Experts of a small language model.
Size: 18 layers, vocabulary 32768, 166M parameters.
Experts: 96 experts in each of 16 layers, 112 tanh GELU neurons an expert, 4 picks a token, a softmax router.
Below are experts of layer 15 (counted from 0) of a mixture-of-experts language model. Rows are named router (the router's row for the expert), up (a neuron's input weights, with its number), down (a neuron's output weights, with its number) and show model dimensions 0-191. Each number is 200 + 20 x the weight over its row's rms, rounded and kept within 0 to 999.
After each expert's rows: a language model's description of what the expert responds to; "raises" lists some tokens whose logits its average output raises strongly, later layers aside. This comes from a sample of Wikipedia text that the model never trained on.

# expert 35
router,218,205,200,231,200,208,235,192,163,209,207,180,191,191,208,191,205,209,186,213,205,196,197,213,238,199,201,194,154,211,207,164,182,235,212,174,212,163,195,216,197,198,208,203,195,189,203,239,196,233,201,207,216,203,160,221,194,188,213,165,233,235,221,191,204,174,188,185,196,180,201,219,186,239,224,213,219,189,209,174,171,208,193,218,210,207,208,224,190,220,204,209,207,156,218,225,223,178,187,189,212,187,245,204,180,203,200,191,228,191,220,195,204,183,195,211,178,202,169,187,231,219,199,184,194,144,252,231,228,222,265,184,196,203,180,218,176,206,149,169,208,196,197,191,192,178,225,206,196,196,172,184,197,170,220,217,206,184,208,206,191,205,197,191,209,207,200,214,205,175,212,155,202,228,217,206,206,186,209,216,175,191,216,187,212,172,205,173,174,174,224,205
up0,175,201,209,195,190,206,203,239,217,185,192,221,215,210,195,222,160,216,212,224,176,209,223,208,195,207,234,207,163,177,228,173,184,213,226,241,216,172,210,191,202,209,216,205,222,214,185,176,197,213,207,157,185,183,199,197,173,185,222,192,171,182,198,184,214,186,233,220,203,219,205,184,202,219,192,206,184,173,193,167,185,190,209,196,177,184,203,213,203,166,213,219,198,171,202,163,170,205,188,215,186,201,223,215,196,198,184,182,172,216,182,183,178,180,220,181,203,169,224,186,217,203,211,218,201,188,217,176,235,206,188,237,177,195,213,182,246,209,167,196,204,181,225,221,182,162,214,148,192,175,202,226,192,180,170,179,169,197,208,186,210,187,148,197,187,198,194,188,193,216,161,194,195,185,220,184,207,226,217,242,174,234,205,192,196,215,204,222,184,179,218,215
down0,230,200,191,208,206,212,177,201,209,163,182,204,187,189,202,222,228,203,193,247,202,179,176,197,183,185,133,212,226,208,180,204,244,200,179,183,199,204,164,163,176,202,194,193,210,201,228,184,229,179,220,185,225,199,215,192,203,156,188,198,174,211,208,221,182,209,231,200,222,200,182,208,213,177,160,190,191,217,196,199,210,201,198,195,185,231,211,220,197,203,217,215,225,169,205,206,190,208,177,211,190,221,207,210,189,189,244,202,192,220,173,214,190,198,187,181,222,219,211,149,203,222,191,202,177,179,205,183,192,180,201,185,188,244,194,222,189,207,206,195,234,214,190,196,172,175,186,249,170,221,212,190,203,182,211,209,183,216,193,169,200,213,215,198,226,230,173,217,181,205,234,177,231,218,193,204,207,196,204,198,191,174,236,202,215,169,168,200,203,219,215,161
Description: Dashes starting infobox lines such as "- GNIS feature ID", line breaks after entries, and pipes in racing or results tables.
raises: " Science", "-", " of"

# expert 52
router,228,227,189,245,206,206,216,165,201,191,197,206,229,206,188,230,193,202,211,232,178,180,222,224,206,217,191,206,168,197,185,189,192,208,182,238,215,237,186,182,184,217,222,245,185,203,226,218,175,188,217,176,213,180,241,220,213,239,182,209,218,201,209,190,208,182,172,156,188,182,207,224,232,150,194,197,197,231,198,217,189,180,176,192,204,186,192,204,200,195,180,197,195,162,211,215,213,186,139,185,191,208,155,219,232,191,199,225,208,203,215,204,181,212,197,221,193,211,268,176,197,191,197,192,200,225,182,224,223,204,214,208,211,210,181,192,188,206,225,155,196,203,199,203,205,217,216,163,189,190,200,198,174,151,185,208,188,181,213,221,213,195,205,199,186,191,219,174,177,208,226,241,199,200,195,197,215,182,177,214,193,197,203,169,210,188,201,200,215,175,235,207
up0,197,182,205,185,241,197,210,210,187,200,233,198,196,178,207,234,185,236,190,221,215,181,208,231,202,216,193,195,183,181,232,186,198,204,231,213,215,185,186,181,172,205,189,205,181,196,195,179,245,195,239,171,202,157,205,210,227,174,174,195,188,216,189,193,177,199,180,227,203,182,164,243,199,175,188,241,238,234,186,218,199,203,217,197,191,213,216,235,204,190,229,177,196,221,198,199,200,189,205,208,251,217,211,200,190,212,180,205,211,160,207,212,190,187,193,188,205,199,216,220,227,231,204,206,213,144,207,174,199,208,239,214,208,216,196,169,195,203,169,181,205,206,202,236,210,201,227,203,158,177,217,178,186,213,217,195,179,181,180,181,186,202,179,197,213,195,209,187,189,213,161,218,210,208,190,175,177,178,220,200,213,183,195,217,168,219,186,215,171,207,223,186
down0,187,183,211,215,204,178,232,222,201,219,197,206,213,238,167,209,199,201,224,207,186,208,173,209,182,213,219,192,197,217,229,183,219,188,209,243,204,200,213,212,193,215,191,200,181,167,227,204,198,181,205,181,230,197,182,233,190,241,251,216,218,161,206,203,184,190,169,224,220,217,203,221,209,217,186,176,219,170,207,212,205,190,161,185,165,165,170,208,206,182,188,175,198,222,214,198,183,211,221,204,226,169,181,208,200,162,165,240,205,178,201,230,176,199,216,178,202,207,211,230,189,225,213,211,162,197,169,226,202,182,199,195,193,176,191,221,208,213,203,206,203,215,173,203,217,175,208,181,176,191,218,207,206,231,167,200,183,216,224,187,158,161,207,201,187,195,151,210,162,209,206,218,184,211,186,188,208,191,177,161,219,198,210,181,224,231,214,176,177,178,198,201
Description: Words defining a subject's type or role in lead sentences and taxoboxes, such as song, written, Preceded, Succeeded, Species, footballer.
raises: " and", "ven", " only"

# expert 59
router,168,180,180,171,193,227,199,197,205,170,191,184,188,200,141,189,216,177,183,177,226,191,199,213,171,165,213,198,197,213,205,196,170,224,190,188,162,258,211,189,168,231,202,219,194,194,190,180,201,222,184,160,171,237,216,238,203,192,216,205,169,211,206,241,195,185,169,194,205,206,212,175,202,202,178,186,196,229,219,208,199,176,227,169,212,172,188,199,226,198,200,196,215,169,176,200,160,187,200,191,191,211,208,211,215,217,196,228,206,198,178,172,206,218,197,210,204,179,215,217,171,183,203,192,191,216,215,184,190,164,175,202,204,186,197,230,172,198,190,217,167,205,191,206,197,233,227,234,172,205,216,231,166,214,207,199,180,224,187,214,198,209,211,209,191,214,176,182,224,203,189,242,183,217,232,158,182,226,198,204,218,206,194,173,182,193,210,211,236,197,199,203
up0,163,177,220,230,180,204,176,227,176,226,200,191,205,218,185,231,186,179,233,215,198,193,184,214,209,210,226,172,189,201,199,199,182,179,191,231,238,180,210,182,200,169,217,195,178,209,193,202,207,180,214,200,206,213,182,185,227,169,176,176,232,198,184,213,211,196,212,180,198,252,211,207,192,200,226,183,223,173,196,211,177,192,231,217,183,223,196,197,178,182,177,212,160,184,172,207,172,197,220,180,184,198,220,174,194,222,241,145,198,223,226,207,224,181,191,198,187,187,229,170,197,180,227,210,208,177,193,176,211,202,220,230,182,178,185,203,246,206,194,174,201,232,180,220,190,235,208,199,192,162,184,209,208,213,249,183,172,172,161,192,188,211,210,197,194,199,196,185,189,193,192,201,190,191,197,176,186,223,206,236,200,207,203,194,216,177,191,219,177,211,173,209
down0,220,222,142,200,202,199,228,227,199,175,205,201,183,209,185,231,196,224,207,197,207,212,199,212,217,217,226,162,208,202,206,242,169,204,242,191,223,190,191,212,180,209,203,157,187,225,204,204,207,169,198,242,205,195,187,153,206,144,169,177,213,231,193,185,213,230,195,207,209,187,174,187,188,205,210,189,220,194,205,195,189,221,200,206,204,206,206,219,187,201,197,239,199,190,187,227,154,176,173,194,197,242,244,228,209,203,232,182,214,233,192,219,188,224,192,229,177,248,162,189,182,199,186,194,179,207,213,201,186,225,201,191,195,219,149,205,198,200,203,199,194,186,219,181,212,217,178,175,181,231,192,202,238,208,192,160,172,222,210,200,189,218,201,160,186,208,221,168,200,186,178,218,194,207,180,198,148,202,177,185,152,226,242,190,193,216,229,227,181,194,233,253
Description: Name pieces of schools, universities, towns and counties, such as University, Township, -burg, Harvard, Bertrand High School.
raises: ",", " |\n", " in"

# expert 5
router,204,206,204,209,212,198,204,197,172,193,181,215,165,189,157,204,163,237,192,204,228,202,195,210,186,187,216,201,181,179,171,195,180,194,174,189,207,172,194,197,229,157,210,205,204,242,171,197,207,195,188,211,167,199,165,199,225,221,200,188,196,228,207,184,188,201,195,199,221,202,192,188,193,193,200,205,201,168,191,199,218,223,224,233,225,184,191,184,196,180,208,182,193,215,195,192,219,217,227,197,178,211,184,187,229,215,204,203,218,167,227,197,197,175,214,193,223,203,217,194,167,200,207,210,168,211,211,220,189,215,219,206,212,208,196,205,185,176,179,189,220,174,217,196,217,180,199,199,203,219,180,179,201,218,223,197,189,202,157,237,204,193,150,179,176,240,214,218,167,191,209,166,178,211,254,202,202,202,233,201,163,221,241,198,211,207,176,176,190,151,177,192
up0,197,194,190,220,206,215,206,209,199,214,163,200,204,195,207,194,205,200,196,201,180,212,228,194,215,206,161,158,188,214,189,220,202,222,243,188,195,183,184,171,188,192,219,219,193,183,199,165,184,221,191,187,201,221,218,157,204,197,197,228,171,199,220,177,194,230,163,200,222,171,163,218,183,179,183,224,195,192,209,197,194,184,201,167,219,197,200,219,176,187,191,165,199,197,220,195,178,201,235,190,209,196,219,199,185,222,199,198,172,233,194,215,173,208,225,198,210,236,222,221,212,244,165,216,191,173,189,181,198,212,225,178,181,205,195,191,194,205,183,203,179,205,186,188,181,194,237,183,191,176,193,167,215,184,182,180,243,203,207,197,168,184,228,199,172,189,207,181,196,187,130,202,212,227,184,227,202,169,240,196,209,191,169,230,220,187,175,209,212,243,254,211
down0,227,194,214,221,154,201,219,205,190,180,198,214,190,194,220,206,183,207,182,198,221,210,211,206,240,206,190,215,201,197,193,189,200,218,225,199,159,231,177,225,228,212,134,236,204,202,189,206,206,175,185,168,211,181,215,212,197,215,206,198,217,173,211,202,198,193,202,208,257,188,155,209,187,217,179,174,216,194,220,158,199,191,190,241,188,206,204,200,206,195,202,205,216,171,180,200,210,169,192,198,175,202,222,198,219,203,172,178,185,187,230,203,182,210,184,218,185,210,182,169,199,236,212,211,150,196,167,189,203,207,165,198,206,216,183,204,210,219,229,197,202,157,216,226,219,202,181,190,204,201,200,199,197,208,190,210,210,185,197,163,181,201,177,178,193,191,216,206,223,216,233,173,219,245,190,240,212,203,202,176,219,161,196,206,188,214,166,196,226,187,180,215
Description: Line-start dashes of infobox lists, heading equals signs, paragraph breaks and spaces, plus Cyrillic letters and LaTeX pieces like mathbf.
raises: "1", "2", "3", "4", " ", "5"

# expert 12
router,189,209,227,204,187,202,227,219,228,130,195,228,188,193,192,219,209,216,211,231,222,188,219,209,192,215,188,197,194,200,201,196,159,194,201,216,190,231,225,215,208,225,208,192,220,213,168,189,171,154,167,191,183,180,165,215,182,201,206,181,184,211,181,195,234,224,193,187,205,186,211,168,217,221,191,167,191,231,151,181,187,196,205,198,190,203,205,208,176,218,185,228,223,198,182,211,206,179,208,180,224,211,173,189,206,239,211,222,223,196,174,208,188,201,208,156,153,209,181,191,204,171,173,174,182,218,213,182,195,203,218,166,190,212,189,211,220,234,164,189,216,185,222,220,203,191,192,192,182,209,198,206,168,165,209,190,176,217,227,184,236,158,202,208,188,187,172,175,189,206,211,184,225,213,208,187,186,213,168,221,239,204,207,181,212,212,212,168,215,222,182,225
up0,189,231,210,233,190,222,220,187,184,193,178,190,185,235,259,196,219,203,162,209,181,177,201,157,198,222,209,204,221,195,199,197,220,207,191,196,206,204,219,206,207,202,210,183,189,201,190,193,225,202,189,199,216,188,187,166,189,204,199,174,255,238,211,163,234,211,173,218,174,191,232,169,228,191,201,160,225,208,217,220,202,197,191,164,193,220,206,188,191,224,187,218,180,184,220,217,230,198,173,196,225,197,194,188,233,211,205,230,167,215,203,247,171,202,202,194,202,191,201,219,184,214,208,161,183,186,210,211,213,198,194,227,205,211,194,146,213,169,213,211,199,173,190,211,172,218,201,223,203,242,222,251,192,182,206,195,185,201,210,193,240,172,194,186,206,220,180,204,203,256,184,223,179,170,179,205,154,177,188,196,228,194,216,191,198,219,217,218,241,226,197,207
down0,226,185,205,197,185,174,221,203,191,223,214,207,225,189,228,222,205,221,203,200,203,162,193,200,204,177,183,176,203,186,192,183,220,197,190,199,211,222,203,202,194,143,210,194,210,246,173,209,236,198,177,177,221,177,188,203,226,178,197,203,233,193,196,197,195,168,188,170,263,176,169,167,182,219,194,186,201,201,203,213,215,202,231,160,198,240,206,205,187,200,209,170,224,218,178,206,217,223,227,202,224,202,203,194,241,235,230,171,212,198,193,237,182,244,184,194,175,211,192,206,205,194,229,194,177,167,192,169,205,202,187,199,173,217,209,196,166,204,212,189,209,190,206,163,167,198,218,235,191,187,214,202,201,203,194,161,220,202,204,218,247,207,184,203,206,203,234,187,164,177,193,167,213,190,199,226,174,207,173,216,202,183,213,199,201,221,205,190,212,221,191,205
Description: Surnames and surname endings after given names (Smith, Jones, -ović, -ley, -son), plus the comma or parenthesis that closes a name in election tables and lists.
raises: ",", " (", "\n", " III", " of", " O"